Below are experts of layer 2 (counted from 0) of a mixture-of-experts language model. Rows are named router (the router's row for the expert), gate (a neuron's input weights, with its number), up (a neuron's input weights, with its number) and show model dimensions 160-319. Each number is 128 + 24 x the weight over its row's rms, rounded and kept within 0 to 255. Numbers have three digits each.
Before each expert's rows: "gets" lists some tokens that make up at least twice as much of what it gets as of all text. This comes from a sample of Wikipedia text that the model never trained on. Tokens count by the router's weight.

# expert 41
gets: "1", " G", "g", " f", " g", " b"
router:153105135170099072140104126116101111116117153131136126162146149135110139146117133085099133090132170119077093144124099099102118144108153128161133143137122144108116129104142126135103087122147130144106137127113168122111157171102107149123136142118117116125112116093134147166118175109116129160131144104114135104151123117152130144121109125177156119099088116116165108127088156142128170080163134111121112092133137106126137119089142132143098132137130114110081157130096135189154121198106117
gate0:113133116158134185126170153124112150130161129134138161147138148101133131128124121120113104131128107125147111116125167155133095130145128125115124116121145154113143134086111130147146109132091122120108109104117158123138153130147121111163122104102172103134156105145149107102131126086161146150123122104114130082108131102154164172158102118133127088114166118143118138147133092137130138138121167126115147142155111143165147125158151131128108191151189104135150132137122156109143148133169167
up0:139148108164100168122158135146166122096100128111147154166116146088107146139119121144160097124094157125175086096130118097120126142158113128154122122153108094113101124098119078138144146174110135132149128116114124126124104147120130149116091148080147083110133130137133129161149119139111090144120115113104081126072117146104089123133155130118089139151110106141132132105115134088074148107124156124110139102144129124072154082151138139130128163151146137115129140121070141166141134194140156
gate1:074113127179103136104109088108116077120168126156111092200101128126136118134188183164119100088121126120132108135110111141114141158124173155130163104140125126061153149098117116153110125141117138106182149129113108086116120102123155124128151127134145120145122122114133135147129102130118144130124135103086162111176127164137071074116108148129132117118140137158133159120103090137162136055130116176115145160103137133126090193134151134083156174096156081134116106110127138092104177123133093
up1:150096110102130132143099175137106134133140145102144151113138153118112139133149144187127162158123116092094114135090142131137115167127135117149152137140130119103135121114118116126122151125152126159139128176144104103058146147143130141139119095150158159134135109141151114113078123112142129130089141129127111113132171079081108183154105092173126194122085144118069174149135146142135153063113125135138141122138141134159156134141111153135116134125153124116128123158144098081159169085111156
gate2:170142107091139130081134133160135129110128103123131152107131124169118118134129106127143122148135103128113127122134150158171127100101132119117158113115155095121151094153139132136145141122143138115139130120137128103116127079137143129104105135137154126112142097124114114121122155159117149125130137124122148188058142166120106120111116111117112141127157164184068151133101144139107135103108088192129128217140102123107117109136133113087123155149143145089169118132125170098155098105117147
up2:111139108087129173113132143162161110144124131108133129135155085102107130115115122134123100093134088152119100143075162109188130089120144153121082100113149116115128146138095110121123133105140120098134130104133125130132112118162108142124127113132122121137156127121182118126140160126089093117112122093168112165131128184121089151126140113110161134098116123130107130114124122141126105116166138132163121123127115143144139134151129150131139085127121133106140110148151094124119120131089157
gate3:152156154133109144125153143137161112112132110170103129182131119127117107131169136145109085133118141107136086106144123173164114151172137135159106146162144104135146064114104127128174141132112151121173131160161111118134097125138116097147126130146128097110107128104143139108148138105089147146106129147130149169123149212092134083167159136111100121117138128082138112108146116117127180139084163121113131119119117151112136116149108095129175130130125152098172100133113155117134129127138113
up3:113101121099133080147155079119105132164106155132144123123134126148126135155103111119125143086131115126086158161152129104085158119075148112117158144094134145162121143134130106100108074145136109145106139100117114147112131129149122127148162155145046166149134150174145123118109144160134111109139139156101127123161115097151112145098075120145166155143148175174089114144120114158176090117172101118090100160113121119153144154099129113087097091113130084189097144103190108139062120125112126
gate4:163132121153113186110111133105160146141151093147087174095084135118090134124123136192132179148092122131146115151091094127137152122127128181154125089091108104100108140110170114132140137179123143127161148103125102077108203116097139114104126153148128114109134140122139135138093154112116152130135132127132166108118153123142109141116158114156148085132117125120135115145103126118136132148126124112129138162119115149124143139131130165069134144124117130118115169151175134088130094114141115
up4:099096136153156153137097146175166107119115127140141127145090154135089145107127144184124135104176120125141121151071120129116160187114133164112110105129126095150163147141152160150120145163111146176134106123166091129113155081089129131098137138158157156146119127122085154156062148151115132093138121162130140089091124155091160139137102098108131118097114128140131140128088130104150095126119108097134140106072150119139120136109090153126114145092116164135125127144123122111120174090122127
gate5:106110117159122111113117149133095093138116200139143130097144139109113135136110171089132114151111141126121096137068138169132120156129081120118139113126176165123154119128134100153118128143094125077117169116158134150109100147091137115141142089138150117163114153148182122100121125107130155139155126117184183160163162107111119110133146124118146150136102124125141126091094162139107141100158119122139147133157088121144107157079155106126084151120164162121133125131072099110106087141108126
up5:116131154116137114165118117129103177148107145121091093130154136120133115127098100189141156156147152141125123114103150145156100097098148137173139121103184138096122092129138094121134135129135140123085137075095095146180152113128107118113146171107138130087108131087173101079137118117072128154081064128125106154146098121123057135093145147142117119126101152186144142101142086186114151091138137121139105137126129127121124112131138147141122106092115121130087131140133107158096143146069174

# expert 60
gets: "0", "2", "as", "is", "ol", "ig"
router:128147083133098136091144162161166125144135165149155096124150170145124110124158083143131158135159138157124140144134185127118107123148155106111110147150135093076128093175163117160147129111148119134140124158105127149149113159155104142135122133168167131121095114151123138131109102111144159106125096122116098126103146131130172111101176126153145120142124116141114115128152121089135120142156142153146124126049137130155117154126146098117114129114094125141164141116133166143105105175124096
gate0:134134087145120110087145122119098107119123106126180141108127108143128138079149158112105135102123166157134088076099140151159124140154134149131130154123122132122096122104135115095138110096124122080139102155146117136124147116110106133132130118142094098108135136141137078098156156147149114156116101076146180160138173111129120099103097136093085158188122107148134130139108157172117112118147116173124107127153137185112105117125153087130175150110178117109127100139109124136173124120138082
up0:095101134112121122137135104111095183167120131150146199131148154134128147143162091129124174146110123129137112114127163132126140137167084130147126171115125114158111105126103095126141157151114147114107093134123138167144133143148126107108094146137113130136172117152140162156128145116150124120102120114159098154152108113148116099110073105157137107097120101166142148065169119094116090145138169131149114096099117096154163157150096140115142056176139152137106183117136148136132178128148135
gate1:128122164127098158172096124140140151151136158132141166054136143127085126135122147173124122113127129127105133089141133122106089142128139100106134096140134109118126058163142123119159107099133110115126101126117159154114109136136091131076120135136173123127164138156134092137128130077096116140152122140107128153145146123116118121161122089146132140109146145117141115139147156139142132147106131163120155146108123110164124109096140151146103110110140147133138144079128100136125120134163105
up1:097148165100108156137087151154147182141091159113146139135116127159096087197104118155141167115080112127111170109170129168120095108141103166092105097104141097069132074156140164102127113089150141104134116128132158121171140172077105144104100088173167126096085151164118122100110129107128119126128130143118120138134151109092109118128129092157136113140132119132148124145175126117179147152115136168106110142123136111138116161097144127194106099123136153130162159106159096116109130122137121
gate2:136106102122105117113141146157150151122144103182099115136144172147108110119118095056139135098115168171149147156124150171119103155132134135083116151093179107115152142160180095173137137101135140129105093139109141115130107145149144131130161117125161142118136138113132095125131114096129158131113145112110120150135162139147163114119153139155171104115160083143160079166153143108099166102106157121111060111109142143164078134139148117129136104147097131139131126145121114146137142160159133
up2:124131133106101143129147150149124159132153108156135131131161156180118136128118100095149152132156169177148146157136158167102098166151121104090161147103146112082165138122167113152109112084115144119104122175128147131141121118158134144096141136134176134121109133130135114087116140095146164148100184124138135157112182141145144124117145131117161090086119094153133102146128137118098153131121144120092135070092131127147086152135133102156108128125100120153157165127124099133121149167139090
gate3:118144135130113131157123086141140100123142120150109136145100165164092135134130088143144142086093148110144129124136091113143122101130149101106129101131160111134148099118123115115132096160133085126136105142155109142089121174138132115165142123146112132178133108110119117105135145113141119142139143039152129202159189136121177114157152120177081150162129102115151104116154133126158146121097123162181113166116128163093108142129154106114143122140062077093110158139119115107121140148140106
up3:100118169141087148109122108152083119160105122108163113130122107152153150103155134115133138122144126146106132152129079099105143127120098142106127149120109116131101108137161162157129127133146156135114170130164156119139133140126167148137153109139121145118122126145119135133134139133114113108154146156133124106172124089112088131106078139116125121108106117119078141101124114121137102154143107122095161072138137091155111082095116170157103129203116136139095132145126095139130132140133170
gate4:109145120114132125095099175148142161104134169128160126161129132106147093113112127162116159173151116140093120107106134172102116106184172096116140126146113118137160091136142118188184105119155162141122089180105160120135107183119129172118112126143158134118101154163110137130108132104147145098118148127095125144138171068128122128125125145153157146166156083140132107156151127154132119151156121111136143111090118119113111139140113129143101105104114141170147142148153136128148139154118138
up4:115125148076150062163120073094119102113134101150058122127137140109135122137109162113132141134141142112114133126151119092116140127101092146089164145092089135162100127103095140113093110187117114140121172142122153127128132117113130176189195126097112154174156143082155141130143137130102119154110131131150163121132122151113135132124095107070118158132115133086106158114107135156139110123132120109137133136163112152129114118107111168120123128120112136105084133128111135106118107108137157
gate5:102157110158114144134150093125131109161183131134083125133103159148129146132131130128143116168107182125132147129119095104155092120136109164143157130138108088127116119082087108138137125119119112120154128136102145112148150134117136108113162164154135111075129084115096140119151122111133120132142119148176119102163112106142113127138110113140108115098137126128159122124100113138101127122092101117139137116144129113107154128135081114197135095153151149102112168155105151091111115151148090
up5:101168174120119128155143110138161129117128123089155113154106142116115123133129166100098127133140123137156134130158143108141102132148159137086132128121168158118117132165085152151127158126143116102149154103120143139182106121157148130121100171101135119147141088132131154123111168135126108138126065181127090123089111143142134095149148158133122108147131163175120124146076142155121112099146118142111106118081105137107116173140093127135098145143141170104149102118147142094139142135115127

# expert 28
gets: " f", "5", " F", "2", " t", " c"
router:110135159118112076076123143140145138130152106117136162153129128171104118133116168135122146115141105141156104161092075096098135102135096097154133111125119107147120150153092115136108141148160149124135113124133162128135101135108164102085131125117094117130159144150129103155141135123109125114162150136148094139109156109164130102120172116094173146133093132132129105105136096127170119101119157140166113188073167128078110153123168137104077114150132081149146146140131122116110111123148107
gate0:130129091165143158108142137118111141124153138115113109090114087091162164125186113094155133161106133142137141155143105109151132160126100129139153123137183154114139102139138105114134129144124162129142112137110111146081116134157112146159149153108127101156140110102202122136072102119095146146163145142141165149121135146175143111095144103172117162137099116075109123125107143145160123115114140103120188129108186126120103148067146126095134122129137109114138137132126132158151124122151142
up0:133096127107149109129128147143129136090123120141152138119149085158116091188123159121090110120121123107148131091116151149111104134123145100119159131135097112143127163123097118134108095126128143141073115169140115132133173095143105139132140129158167127126126113149120148131119124158168133168115075112081144116144128116136074136101148133127117122120143112184109133140168133088109177135131169125150094134156082139119151093141165093148129119099169151120118161152082157123136180133106104
gate1:169143150138140161145142143125107095150151148155109120122143111078136087137116140114157158144127147107137097152140141130108079126158091138124143116148111168150112171144108081156160132115120147111139108099112102123152084141124130102161097084085187117125110152108129131109093107120150130115127159104106145106071121130132131119157158140148158124146135129115123142201158149141163087078186102138167108148115144150099114155120125101146138082119114096139132114116136116166116128125107145
up1:132111131109120154117099124118121108113147145116127139126115138108105128149117133131136137142156206135105084112138102111104109144142107132120140108126100110148150103134106126146147112147135137153079147112100144097132120121123120112129128158114129109130158121113178171180079101106136105136143160117105122119098132078126121150186162132123171157142127114118159159114140076150136079092168143127133140122124121120159119177145157128210138104126137068129114107125101091163104166134147073
gate2:098117119172117124128160136129138104115130155141135154158154082113154173118183134149113136125123139104118097156160118133120086144142113164162106116151114148151117116095091128105122131132132087105136140141114151077112110124100144128125171146118109136107161093141136100122141197122169150114093076124140151163143139107126090114109157123135129152164119101103162152104081100100138112118130104146115134128127158135077160155141122148129146152126177132137109121110113139167169114127094152
up2:153151153126172155162116116104153149095136109158161133122161120133107147142119067135123122162144116159134152075108151147125134116078165113109118173133126088128149147141135115128136139125151114115085142109148131150167111137100134091156140078102172115151133136138114101131130134169138151119107153124121107116150160068155143146117153147082154126141114151152115146099138094120097170122117139114147110128139134123134105128137142118176076078142129109115158151149145112131149161148117108
gate3:122117094123097164154124121120109142143129099107099107143183143130128096178141127161153172152139176147139114140166156078125159134116137149159150114147138150139125085153136158103134133134118131158117114143129153140129146123094141120130109162132117150159102108133160151163133129130131123154130132112122124084085145171111151153097137113158159153076156159113138127113121093101076103130173131116103149105108136125180174104140141144146118125129090119129138079113096107108129113128181139
up3:149182151133104161189114175192085124141100142144082143175096118165115139127114103154137129101155116140156115124138195136169090136107135109122071127109162124151140131124111147105131112141118103134120142078112142131153154143111127160136135093131114122106095132136096101089127157105147134127126090145147106149119101141122118098094115127089129080163166142125152135101124119095062127106141138111112081159160137110087138073092163105131087130147193133137144125121142107115111127135118147
gate4:153113167134122105141145128145130163143144135166107138129113131073092159143127165157127124116141137146097144137129130118178143110081146153139097147127106125164162138133142175119146130115151118160125119146110181110096087134148109131155143112125138104118143122156130106137063123101145153113138137090123141098084115142118146121096158133136122137070167136179118107151116109124102129083129131164170133131138074177112090142140099135158167194148128093095105148121149154122121138152128120
up4:134118122126169137163125139141129134138160150137125157069115124115135136169123109128147148068109151137112132116153140119183082120068131158120077141120140144108124138112136133138120107163141134214120044123123171137124122164139120094131191139099125151149152127148153076116097168096159113115115130124092111090091132111174165125051145126102147190090145139161151118135110112120130126131134133153168128129121141171096116133125123152107151129117153120157071130117115169134109187183114108
gate5:145104129186143124120115084167117086145147169098149116084142123050141147131160142153148101172159107125115086141174112122132111100120120129157135140136123152192107146122139112134134144108145095131140122129121136125141109112127103189147126149131097146144157147142135145129177121130122146181122101106129103125134141138131107159158156075129145146110119117103145120116110123146129159115076121140097129096114164109160158123113129097098101119134146112128149115116124151152100132149140145
up5:125143089137109156124127139089115088156152124152133136136136146146127214134145091173107138119156153130154131105092125125129141135156129144125153126103102159134108103115154116162127105127122130151141149152112188125119115148109133085149171131138092083144095120145149125138133141107136133107125131140122118159137095162123089133118168113104127158137141129125125140100143119150136099163165109131129139124150087090120077160092132122160154109112148147139123161133126111116171106123160093